Below are experts of layer 16 (counted from 0) of a mixture-of-experts language model. Rows are named router (the router's row for the expert), gate (a neuron's input weights, with its number), up (a neuron's input weights, with its number), down (a neuron's output weights, with its number) and show model dimensions 0-127. Each number is 500 + 50 x the weight over its row's rms, rounded and kept within 0 to 999. Numbers have three digits each.
After each expert's rows: a language model's description of what the expert responds to; "gets" lists some tokens that make up at least twice as much of what it gets as of all text. This comes from a sample of Wikipedia text that the model never trained on. Tokens count by the router's weight.

# expert 50
router:452508319526585600541463499523412534458436606474475486555522497566468535520561471520490446539577490511443569399614551449503503438520496550544542498508499497397463473485508508516458457477474506419541560599541465510576538562559446449518616472502558524483464555491486497484405540498554587585479524529448441521463561497510511461456535482519538573499462478529431484490531521511495511610498
gate1:476508493481484440544445481546492576550480440526554493457492494530578541497415525580614430422493519493468522485486581430506585515520608535497555467479568565439583481500473546584470466499589535417507435480576433445541518538541467524551509421555495566448571433475552556433453551469507422490466521525425542565531531554533394423523587549458574511459505562560489459515522440527546548558530
up1:509507485455558544463570501463408488475476614481580471499562534500504417462576581556434488499410585437481494475527480412440527499577513514558577489535477512513485486490493465477545426518424491488453442467502467480460568327525566494566511543492448485484539510496484602461473525587449494449429572497560410424492513540427545504534513604425484518476515554574537451631518514489516517486505
down1:617473450498448481606510529478530472506487564564585505346527497538500474455478593516515537463538506425498540475416456513401442418591512570547494645489447497483462487559529539460524445442523434485524489418565560437551490512553483494465504525524506561462494462501522560478484523442594556533476519451524461421460447517414481543447503512465419459480546465572559502548522482548494574396470
List dashes and table cells. Dashes starting infobox list lines, table separator pipes and dashes, and percent signs in statistics tables and data lists.
gets: "-", "%", ")", " |", "\"", "ed"

# expert 36
router:451496408478548569542508494521407518478433489521489477590471537492491472573434519519467438587564533518443502496581538424618489440549555445488393474512430505478474433437469514532503552497531511471536623476502539486494495524565510541629606517481535505464513556478550494467441539446573551509509563529444447493530533531508447560407483436438513532478485503517474524467578427380544624550517
gate1:470484446514527466465567498558483546563488535555562441506502531428467505437472558518577473523536461449492434438507537478600464517427596608547496533447483471509516484484530598605459526464584612555551485529589511516460557573511529573467494385498484456442530420526490524503511526439523518535463457565469467524509504532492363399477433579458529552532510585505502543565492512422415527434466
up1:480512480481500527408559504448451515467445571485567485530578560458482415452499534549503522504330587460498520424478469466471599502550485528557427589513528520450476509552481529550499430570454541576500438403545536515432551483533528441584507507541490463476485545588459544493578540566403529510446521446507511516557437510434574495551518554464419549451495472585605530577467547530512486557500
down1:477554461437527512619455500445537444502444530491548538449510485554462438518534508582457570516546450521474483455360510481502477553515532497477457682442522490477520515451562489491509523494484449413483454456498459413480425539562526553485539489569569486502578432580561389388524548502466537523422577515537481413494566513459500547468447433514438441492549499483489580483522563558542509565475
Word-initial lowercase pieces. Opening fragments of words, often lowercase, like f, c, tr, sp, as in function, try; also infobox field starts (Type, Turnout) and sentence-final periods.
gets: " f", " c", ".", " C", " T", " F"

# expert 43
router:457439420525577544502434451535401585455501613525543510542494533559526458603494444466433423564501430511473523479535472449554400557543545457488472588526516542477498485431449572546457517425550485445557520472502500534477553514549504420491558507409511444488518533386539484502493574479430589509426587521494498501414550521446555479404473444445536525476452444547487593502480428447504495532547
gate1:492530480471517465447438551557558469526414422595476445462451489441556510508389544530509497457496494515506396466606510433564440518450586505521499486456474461463572546524511475614479511443521511513414481487647506482511601596517487542444557394532504524510569445457592582556452519492478450518509462491467444540531542529491408469486504469559567469501530595534473444529497487500470596526438
up1:514560505468536552422509485444465527517458544459585465512571516550457492454536516565459508504381504445507520530551501491504519507457462455503505529539530498485422501493442530472540473543483635539476500453565546544453535560419597521564471515620492489539508499486503538465496564525488489541502560543578485395462579505457589494584530657466456546445510511570396531563514633505488400436518
down1:550563553468478487497452463419523572492548481441511522451495514584548411547530476584430579486497460357477471442482414507490513423489532475475496529572521439502462511504489474521540496488456410535454509534494551421496438543506496492454483483508587538534582441479552574368522549500485546460478525472561538389496441482417468590472522569425397450523553445606501403501460481533520485475429
Auxiliaries and adverb endings. Function words in running prose: to, is, was, have, been, would, plus -ly closing adverbs (widely, particularly, unreservedly).
gets: " to", "ly", " is", " was", " are", " also"

# expert 15
router:478508463618544525504468467511451494459476464516600449570553578454505564536545453527494518558545450391464555515571588444466449487543525415549437530549576480430448441437538430476485600485487492476514573476486565471493535565543514468513563456463566405491410466511448511475440559414492543547562532459460489498489527490493514468440522465517477441381449456543371588487507414512487534511563
gate0:441557424497503575535497540511472464530474536482526488545475449587449472458511451556457471488638507470473576497457542511493547430517551392514508460503527481498561397445524446399417550516484479483559454484446537499539511515540501456482403463413594523476541377497528587430482510468567466631453532427521583436419513495525541458473500491427458460479488450393443515472553482557451500460537
up0:425390452523481588497459579403405498511419474509484483455463553520534375561426469505445520504520574466505422426432546512483477508479462513525506375516512498415498490483563484492483573458472438448510471544481441447553483469592431432472467451565475550552495524444590515453523453483528478488524558452554520460467606474463511503479571392562472473513399505463545447562565529506572432524499
down0:520548466475491433458486477422498479512537482508458477513533456571586485523539496525517413499447573523518464481374476557528580502476487435508479461584430451434433481468536448532570411518543542475561505469432525597620587479552411541509378432493469526533441486434451480402475534525433499574528498521586403505551460554433501534394541437435505470556474501543494528530512512411537519510492
Adjective and noun suffixes. Suffix pieces that end or build a word, such as -ical, -ability, -ative, -ing, plus common adjectives like new, local, professional.
gets: "ing", "al", " B", "ic", "ical", "ed"

# expert 18
router:520510480559601527464445513467380479435452532549529464473492541524464508497472497501488530523503496456530499510561518395556487461505500454495390589518544478485442438416489527492529573461537472464594512511513519494584568571670530475512549447373591438579434516472452492489436534417513533565527548466522460498508547543480541453426516455582488484407447452519401596484476431517496514517483
gate1:492455476488487504438421529493474492469388472561493486483505537555543433428413507480580539421547537524499513513559504423478418565461575607458452513485527489469503419459545482599452461496510570508536514431567490437508611605523514586554439393461526461429526469501513446520451456459568424547525563553436471565527550536442431434550464547515521537519521527632506484470498489541569552463498
up1:506515545519553499382551506455437506527451526476576487506532562421543429510543610497468540496422592485458487515579413506501531470516477521578539476526514592520422400496579536479492426593408563412545520468508574511421556473466572543608467527563514408541477562496485528477456534598478544501496539512497509452501507484457561512465499571476448530406551498527558513582469529548531459599531
down1:562517422529473460567539422461564528484513568524550505412572522496439568484488469477514494483533467391612543417380468474478532474460490554485478593444514389456520538477452541501521406432499414502494511464548452465579485545513495479500559450494491561543488486510570522453526628537492549496439442438572471423580600542476559524483502502484440376539484577556563520526512506526495549529467
Adjectives and modifiers. Common adjectives and adjective suffixes before a noun, like new, main, such, local, various, -ical, -ous, plus recent in recently.
gets: " |", "al", " of", "ical", "ive", "ing"

# expert 7
router:477486512558497582522484541553491614528382566455551506565594614519495569540524539477503524498477450469465462549543514458555433456527567485519437479518505503498429454464510487476444460465526445583560572590598542521510543547536528555562607447418451478570513554514464533494419570435500520581522503529428423424497560478495463489416565447498517463422503449556403509515476459495587502521459
gate1:458463490462526477474540516561467441532437460514541462579479560490557491461421484540544430436459413420524431536535563463514490602523621537515532470452558500451500528458479510538407530506574517505527475437518454520524540484482558624542537430533431506380563420554468489508439508421534427535587518483363501504539475593630479475521454506513534515530519507524504457519467504530450593423494
up1:558494499440549418480576507454419525553445529472469498486564605400539455477509563484439532529403544499459492466526468431500573492480505484541532613513514573495447462527599492506492414596430528537501454510528543522478616445501612447566538563453548518525571575524463494454450519591506480527431550492492414456503543465440591534477598576472518536487494547493539474560436557510463443505551
down1:570521533456505500500518503467559459412526518508490458448508528602478534482499597500501476458631542420538506425403521493514493444538469602508546617463457441426564483525510509437508552430485430543530491527526465438504546579542522464478530406463537492584507533508528497426553504540453614520463467454543465413499477544386470563428519519398437435526551500517628458504505504563480462464486
Hyphens and en- prefixes. Hyphens, en- starting a word (energy, enclosures, enabled), and pieces like air, light, board, net, land inside names and compounds.
gets: "-", "en", "al", "air", "ight", "et"

# expert 21
router:460566523491496557491511520646472581485418477510561421574499504488553432550469475473410495547614413460521546468596582500463472547563582493477423527443499487480455444470536495507470485460520456495528639465546527504493535498511490500484635412480482435553472515481448521471458569479539573559509629504418444562500552516524465444470557546461540477526517492515438494472414506557572532498531
gate0:463556484487508530445472536490487491428427460398477399523490521545590509433482519548398483542504513539503560615427549459481537550500561458465533553521566465458439457461505458428414567551532509479476495446463467474508588450482461454419493478413564538481447433452483528425534493419576444458440497524512499493454545515570465365444529520476457438478546432428469489452621498459450442576509
up0:441448481487475536491504469451485563538369535496458478443439464494470399505418503503448415468531520552482443549437507497511469572465481475565550456601490517373463478422566515507471558449496509433584484543455429505516527456553526512514412474492564483518470525514480636396502503511550499455496445504564478526444573518515540580517492424587530489545418518445550404581564497490616499453498
down0:427536572500540507488486442437515438544407511487528542466449480582543459551484500477516389455390498491509493505408524529587531409525512480457528482544538423457497508508506450523571404457542469554588525449387519614544501541568511501565368491488488518564444555422438474483489483493415431528516456395525503478483460559470514564446475519423477467502498516502422508434508533517574492590428
Compound second parts. Second halves of compounds and pieces after a word boundary, such as ship-wrecks, shop-keeper, Back-ground, home–away, and W/P word-starts.
gets: "-", " W", "w", " p", " S", " w"

# expert 1
router:484534452544471562485488470558495479470387471551545456516556550510487494508450421428415499528469477521473464456550567475588453562503488515521424566483542510450426440416458565555506553437457461545505508527530514501544491506564430492542589388472467461485392515494469452439473626486516528546452547550352439492505535453514563522450536572418510501546420432497427488512465459471531546599572
gate1:549457494506442547459548492561492482521422488532519448509596526499548438491403485528557472374505521523614416482580541447528508517354531570509527536489560500397457435485439525653453463485505563530526464487582491485508532560547507502487510339513486468432532462511521483477463583440530418508509475546471561559492558445522431438536480512486542587482508551553511439520440498519527512504523
up1:511491501503594512418559497420448493550446565475581436502599467387548447475547543513473515475357549470465533575502553446508532447490451528548517471524474498487476444509492513415525471533454499525474465492439546492434575493425594482605464533471475443509504474558490533524579527529422568559460482510528426462486470540460571386533446579531413521439452545567582467576472565523437510558507
down1:568509486422447464541470476517478480509572486508491504446535478473504527480531489556518495460500501446491566518453387479489516482486553485442514535513532488557513511540536479447451519409535389496512459410574459382536513580449527531424512451486532570517500522539491427416587592502504628564465568460509483462524431528452573529367474512369441456537453470571617458554514562498539562517558
Early word-piece vowels. Second word piece after an opening consonant or two, often vowel-led, as in Sp-an-ish, p-an-els, Ma-tthew, P-ist-on, act-u-ally.
gets: "an", "ur", " an", " An", "or", "man"

# expert 0
router:397507472509516645572464524530370478468478533500548475559491536484495518517525533499506490532588413430370499489556506412586461489551560479422465532522560529485435499437476595573560437497526485512519514494558537418508507512592466496615600554473547468532519507489489445490461543396532500530487492513459429552496582527513506533514476500516525555419434480568427522476535474444535613508532
gate1:480498445570464502451451492506532508536462439537476424532536500459488540448456538511593492529462496467504458482567576420575438511445603576459545534491567436456549472418473532621457550505537593556515446449541459386493616542524521494515548425512455542465542465485527478488445556473469462458536443578497534549491568589509474343526545481534645513483522554533455489512504452510451532513531
up1:548493503466506513455562483500448429454455568515560459482591612421470437505471519505408491496363535498457500553502520464468583469503445529499454503547536514465501472508573518452532477526450524523511502538511484416425538436484638420585547616543510535432425496486490516523442476575479513549509534545529469442452527546475564431576510567467447582527464477578529586570509575557435484466599
down1:573520473451481543516499502506435523442514585489469515451557551518491526513507550549466521463546473352513487436349448454528545426626428560486523625492508537519490454556512510553488506479446456515557550448538489398518410565514471406415494470464465507485498526558502492416567558449525552584435495463571571425480523521478491507373585531446416479469473489521516501512497497553519539479479
Table and section headers. Header words in tables, infoboxes and section titles, such as Month, Total, Country, Location, See also, plus table pipes.
gets: " |", "|", "ate", " Total", "See", "ation"

# expert 30
router:504440490587564532566436512509442544408464488516530476511460607546389511571557490423424503510490456475520444464556573517556474479500487429466468532420459464504463480414547499507469583467493506554501554538579502510578557547577434478546555476459573465499397468468462489484497568456545533628508587429437548535489519575448499451458514528502550473476485443578442533488544418459508623555513
gate1:493469476522501489481499496577453485566496523540538534484465514491463503419445547452482438539412486537500462476593571465467486497425549590463555486403577491467553506484461576593441448519510498532515493476539517414528603555560528507559543447514533421436527482467530567464459483405539431552486545534428484485477546631511346456506450537587553507402529591578560475496522448530472545545526
up1:539572523504462500459456449450419488451474545421579454452550562456540503510473607538484465440411503481498481488529471460506567501489483501531476607482491455389393495400459512568478551643438462557488509519501506542475520505485613453552454580518481469493469585491464503473524502585445523485509543466600427473426519470490610472490521598439436526459474486513590475552431582517454521509472
down1:501509492442505437618467452423555542454576531517558455493485536569481550586469485488514587511577520448588600500404464403528543423545490537441526689568524501499520409445555520527489545563554445546470466434507543482540491525482458482490500461495481487605469512537487517456575515533495577553494512501570471449496520481448554524423470464485418509563595438435502430453506469506498484493448
Nationality adjectives, number digits. Nationality and political adjectives such as British, Indian, Democratic, rural, plus digit pieces inside numbers and measurements like 52,250 or 0.45.
gets: "al", "ian", "5", "00", "2", "4"

# expert 35
router:470505485492541477525446532631401544509482475543586469549458566478476552546486469475471461549498492548521523504559514491592532447518528408459443528485554566434372445481547490576477454450528383578608552523539470373461459562555472437485578463461558446544493433524462530466491532434415568530484557499427458531523558508539490464447519451514537496530421456536493462495440480485616489524544
gate5:509547481467490583524493478404455495521493517455498426477498453453572542595503476531550487503428504549550559478496608475567459647531489618467547510456455460508489561492432464560500516421401486452489549538616475533543541477557508506433503417476452472559490513591496572486535538466409545435502416469584531371479581492518557569524496545487547487586490470496536570520521431509507497471542
up5:566501478454464424505470516492566471530491584553445489544529527485491507494468426464498607581483470541453557569567528513468374487579528425573539502529567445451493538438438572423533509542570471503482461400459479522586544529480606439430458424445506508485544503429510471505561457417428436461503441499463478465526533512503391516543546487492430535539490429479447646472525512551539481426518
down5:570547464571489438537608514448507529461512541447466401449438480536512490522473437537482523459461459519473440534586404581584512484467536554584495504462427510485476483524489494587548555503504464446509412529452473516444461458577528461500458476459527542502543433493479461479560546407440483358469494525401370410537474542606503485547484488550491504473445491518470386506408511567497521526559
Infobox labels, dates. Colons and words before dates or values in infoboxes and list headings, such as Born:, shipwrecks:, Elevation:, plus early, late.
gets: ":", "born", " 19", " /", " his", "N"

# expert 62
router:418503482501588579530468523555489490498464499506558481553498554447486479555433401459416520489579493588490532523521560474522404565589587546429507467557504463466423457433526496542450462503513458488513558585549476361508553506647440523513606494468572545592464552522511555395478522450539549570496515494409487485522563493483556476522515440487475490517466430544473546461449459511496545542561
gate1:470553433546507498452470536511499499560476467519537499456543588441583445467367612565466426435532497525486459555563578461525524499367588556398502573436526455482497473487558512580386485529487448524561447504523459452542595529506593569571493435558514516410538505491543555559455572464496476507527545500421473483488510495569462423493567507435489455525546549556503509576537469495495522496495
up1:463516538470540521495533470422416497577486654444507448499506515425514458429519587505455486579433517460445485474504521464463542510512429524548495562492445497530445528509523564479511468470441554507509442433507523536457591447444619516492471520517501507517429479500527509488444582583454510557517604486520491509534532610434607454553475656519498550430452523515535531623496569561518444554499
down1:583460472543464470618490456507519572488490531509477543512528495505523569477555464478553474508596588365444521431446486500402507494433514496579521598459500446433500504521540526503496582475552472511495401476519502459543406596436471526490547490516495517473605538554529496370495535469539652522486502415492457451458472560424471561434530473490443491598495494581521447515534531553496464515514
Early word pieces, years. Second word pieces after a first letter, such as ba-sis, f-ri-ends, w-ri-tten, plus year starts like 19 and 18.
gets: "ri", " 19", "ba", "gu", "o", "ur"

# expert 31
router:450585490561619534547481519536471577475461560528590523574445518462429535593492532488478421531578490482431539498498547405514444508518496494473462526490484453502443454433482485474599530512483480413542580544516475515477515592571484545558601412495469475454474510417418489455512548509528523533542568410398427470507552509503406472490508516465504451557548441622435525419510450513558556533508
gate0:451537464422532562496496480484404434435503509440493398602555545477435569473476479576497397459613547515516586519471553439582557431585561427554483439515554535507470430503494449459410569483528480458452496524477536549491552487518529444491425484429576496434523361478407526466473440513530472535476484496426500429501498557561458433451443521551536461468542475483460585495508539508482456527525
up0:506440443435510509438486505467507482505414530541528454553543544503543476566340494508440477508564566474559544459429550441585549517420469493520492467514510533462481538459469503527508614492462438476555438544459443397593494392565510511512482450489646472512523472412496507421458440449573475495473538452530532495490480494459473532529503452379502558609492528487513459522589478559572469564465
down0:546479518451496511540452470415578424535515511492435504525533397525482489526443483460582433523421572475492458433380531520516452467527454484504479465465430462508487479544521467504527516522416504502510616400507541536549460499535444482532370502438477542568556504427485570452515562480517543491459512416515519483458453685461505489568445550478486454480408459464425585444509469411495511564465
Word-initial prefixes. First piece of a word after a space, usually a Latin prefix or opening syllable, such as c-yclone, Com-mander, co-lonial, dis, pro, trans.
gets: " c", " C", " re", " pro", " de", " S"

# expert 60
router:527493405525544598521456536549435566477462518503560489538485552426472537586475488526419505500550477434531483520526527506547449455567450459496458517479554485501512396393423478488530440490490459518574538510626512510528464604515391504527575487511475480568470471484489562353478592488577581528488504455403466592501481510480536425395483478419531519538457505582536504475474419494485450512465
gate0:518574460457507570525408467455501439451525486430537414507541548502540488495553404564482473492540478441534569566454507453531486439510537423428492373503530497474483431452516421485383456559538444487562498489417582555518496507518534474462429535473514542575529458503512607452514579547558449559536529396505524426447478542591486493460486514461460508572531472374536585481524506440494435566470
up0:447479505459556613426461489458386498541502442581485467452493478534585388561461500568495507498612575553467509497343566486462405457544508442554411400517484525527492539422504485557560571482475522440497498557530465457463503430556429531481506412476517535502470550434521531451542468548569541524516533455575456485540505532462440529503530462429484548508510485428512559574535485580566525492517
down0:569551545614556498404490496415527463556496607483505540461459446505501470555510533536538443468393531471481459476410451553517550461512402503458446518439469543510523481519404511466533463553416489456577566471503510517509481546501407520546283533499432514405460500517510499506510522469527439557578519548563520505473540514513476477525446508475507394445429528484424575535501516527483556473454
di- and punctuation. Word-starts like di, Di, par, Vi (diocese, Diet, died, parents) plus dashes, brackets, degree and minute signs in coordinates and scores.
gets: "–", " di", " Di", " (", "°", " su"

# expert 22
router:418434469597561537502465469514464500552490556563579432603509626458489516589455493533502454602513429514444543507517547447525511525504476494484504556533455414473468433513476489403526558465478443496570556526478487558519562525583476576605573475492565435576472504522549452415483491385473567512518532477494510500447557505592459438464510549442444510477447450475507462542532387490503483593504
gate5:438440461477535515514546499424564531539411490481505426520532505438565434525425576544463497535494471471526486512514514439564476555535542526474527402485491442528549549477461434470475503425442590476477501557558476421585579491543515558448580464405406425536478470583438461542500469536506591449497379550589534491432575450523468486541471482459488527467442473489567524588596474585562446486527
up5:645499445432527422496572596493472491467475485483512453565441505423522467501564399546559538589528426500520506505509507481474523433486500483578477454491588381559479533483415569424578591529584497485498485476434546413529575535515575495558539479499474559513535456485482467521569443470465544526511489491485492457554566483494404497494530420468493582485451480518574607428507487513539602457476
down5:517506444539499462466492530509492498458520571527459455399510514566473531598547474547426573431508494550566440485463504525558531447446498553521484451501380558529514544506469490462550493446525473436536427497508554491535464438526491410519372531373554467518561537507420529592443494455385482446558490578597450512554491506556562431461485533491656570483519558496439511544479512531517494542543
Prepositions and Latinate prefixes. The prepositions of, in, at, from, and word-opening prefixes like comp, con, imp, pro after a noun or verb.
gets: " of", " in", " con", " at", " comp", " pro"

# expert 44
router:526444481513498595498588492545456607427457503410470471546494574455503528594484484422473391620566461571448571467503502453545514519530536414497512503491506519423467407405457504542469517417547470496578550468473506439541507452539544472513559509509584423552453538464512457443463465405560586540479594484461400545512510489505503446441522455466502505483516494495444514438538420432495454579488
gate1:457484443493482490460543575591488458551348457481520455542508511418574508500403562605563490539520458502511459493567527445545538470459598531541569502483567500395529470468475542590374463486610633539583478466519483465490556514475518539491474475520421434443557464555475494521514557434491502563503515493493487583516489534568429372548496490479533463509527539563514525529525503537455530469466
up1:422485519458537471440531471384470520476418591470549413497573477426568514480493565405444528508372553426490468501521490508445591589537436481533442507484357444451465499521526555504442471540420484455531470459546494588481559374456567479524512541463457444547479500470509499442476499549473464510482532579609498521521535525468572496448535559499560588572515489520508514539544532536494432483453
down1:517476421458422453608487438501509520390543509509518466442467492485588472577487537481490475509575496497647504478390461446440546395578547478530546634535568565468417484522529495510465422526546477448524444463510496499530487528509551548470483437476482563515512556563462528405499541542455551533470520481501449375484512454469546533416506430494445413520541506541519516531541539447591575486470
F-words and quoted starts. Initial f pieces like f-riends, f-ire, plus I, You, Mi, spaces and quotes in song, film and episode titles.
gets: " f", " F", " ", " I", "\"", "'"

# expert 34
router:547511516513502533550437473592512534471446516524598549645487519493500532542522477516431492512519480480482529497517520454549412531543493432410443454520445558471408397419428543533495581417534460494594558549510438479551519498617475415532541494419581451551485507527450525416513534487442580627481529452485414475509540482456507487572532459531504477506577506528534537407440529489556519560489
gate2:551496406454565541499502528520523452417511633521518549499541507463542443570566442545486502505483528520597409522589503474539477550409574501423418510449394427490470491455497574439535471542538576486512518523533499505441408572517545512593527495476515445477531446541582477514565502475631454525576513571548474565519472528599458506509568543505556463578564561479471506551496511488475590473473
up2:489485546461542419523524498531492423515501480527498595492512526538526498475585467429458403547506379560474427409549463353505487617496506521485413489468553535456432508524550564557533511443493556424400489531509539500464486531509519500534414509519471421532522480432534455554487503513548514615517558400511453430523441533440506558464483455490475407444517515548477393525495532498510622539486
down2:425553472387508548404391444475484487522479506484498508536476475554616464386485542609496598455447417554543505496485551452499439409493514525541568490487526577495505490514573510505486492483492544488526550512398599432513529507525480546495459573492443517519457414535506446545462452525531547485490472536488540425576415477479538503451464500446453429432468632509452546550453555471588543535439
Dates and time spans. Month names and time words (years later, a day after), plus the period or comma closing a date or sentence in biographies.
gets: ".", ",", " years", " June", " July", " time"

# expert 61
router:485414450527539614518510486634438556487454564465534469579520643454528481484473535452538478538480430478395488501549562496523490481553590435480440439535537448444434397457541532497505556482464546459572578485494599420563483530520510530538615542484520422498398476389436545432542544447498574552539506487476436443522518542494529475449490505494531504494499464525431458488520485538539536497501
gate1:453537536521396558492493543548473542570484532548532491521485532450554495483386626487542411459452431524534380513529607528475514494468634539543517580453527417405489452460552498589421469498516561524541489477513521458575516600538513576573500433475455450428588489519475444536479533525538453462564508490449448490574579548563442463542499511497534495523547524540488478479513485494461578504582
up1:438490543500621518464521431412496455555490572477572429522562538444554442442474524407428443478389581482428484516534503498481564518458462493574506543531568557479445477490513501537517456531384521460534495488555530478442511480469597483489500480549459451544526491520510539410460600529371489525499479442550512469440501564452608534506518539360440551465492530519579499508546600520520506543478
down1:595501487441461494510506523411535484448562489559365573366498465443464413501493447503450476460502513412575450452473480494441552461454457523521518601452545431447461509538502503508462516494479421496473504458458496416510481522515510569428517492501548446455565458618576488410616486428541632558453460471509505487510531463429487542450428496477443411482492451530507498478516549421523549493547
Consonants after first syllable. Single consonant or next piece right after a word's first syllable like dis, depar, jour, pur (dis-t-urbance, jour-n-alist, pur-ch-ased).
gets: "t", " ", "n", "g", "r", "d"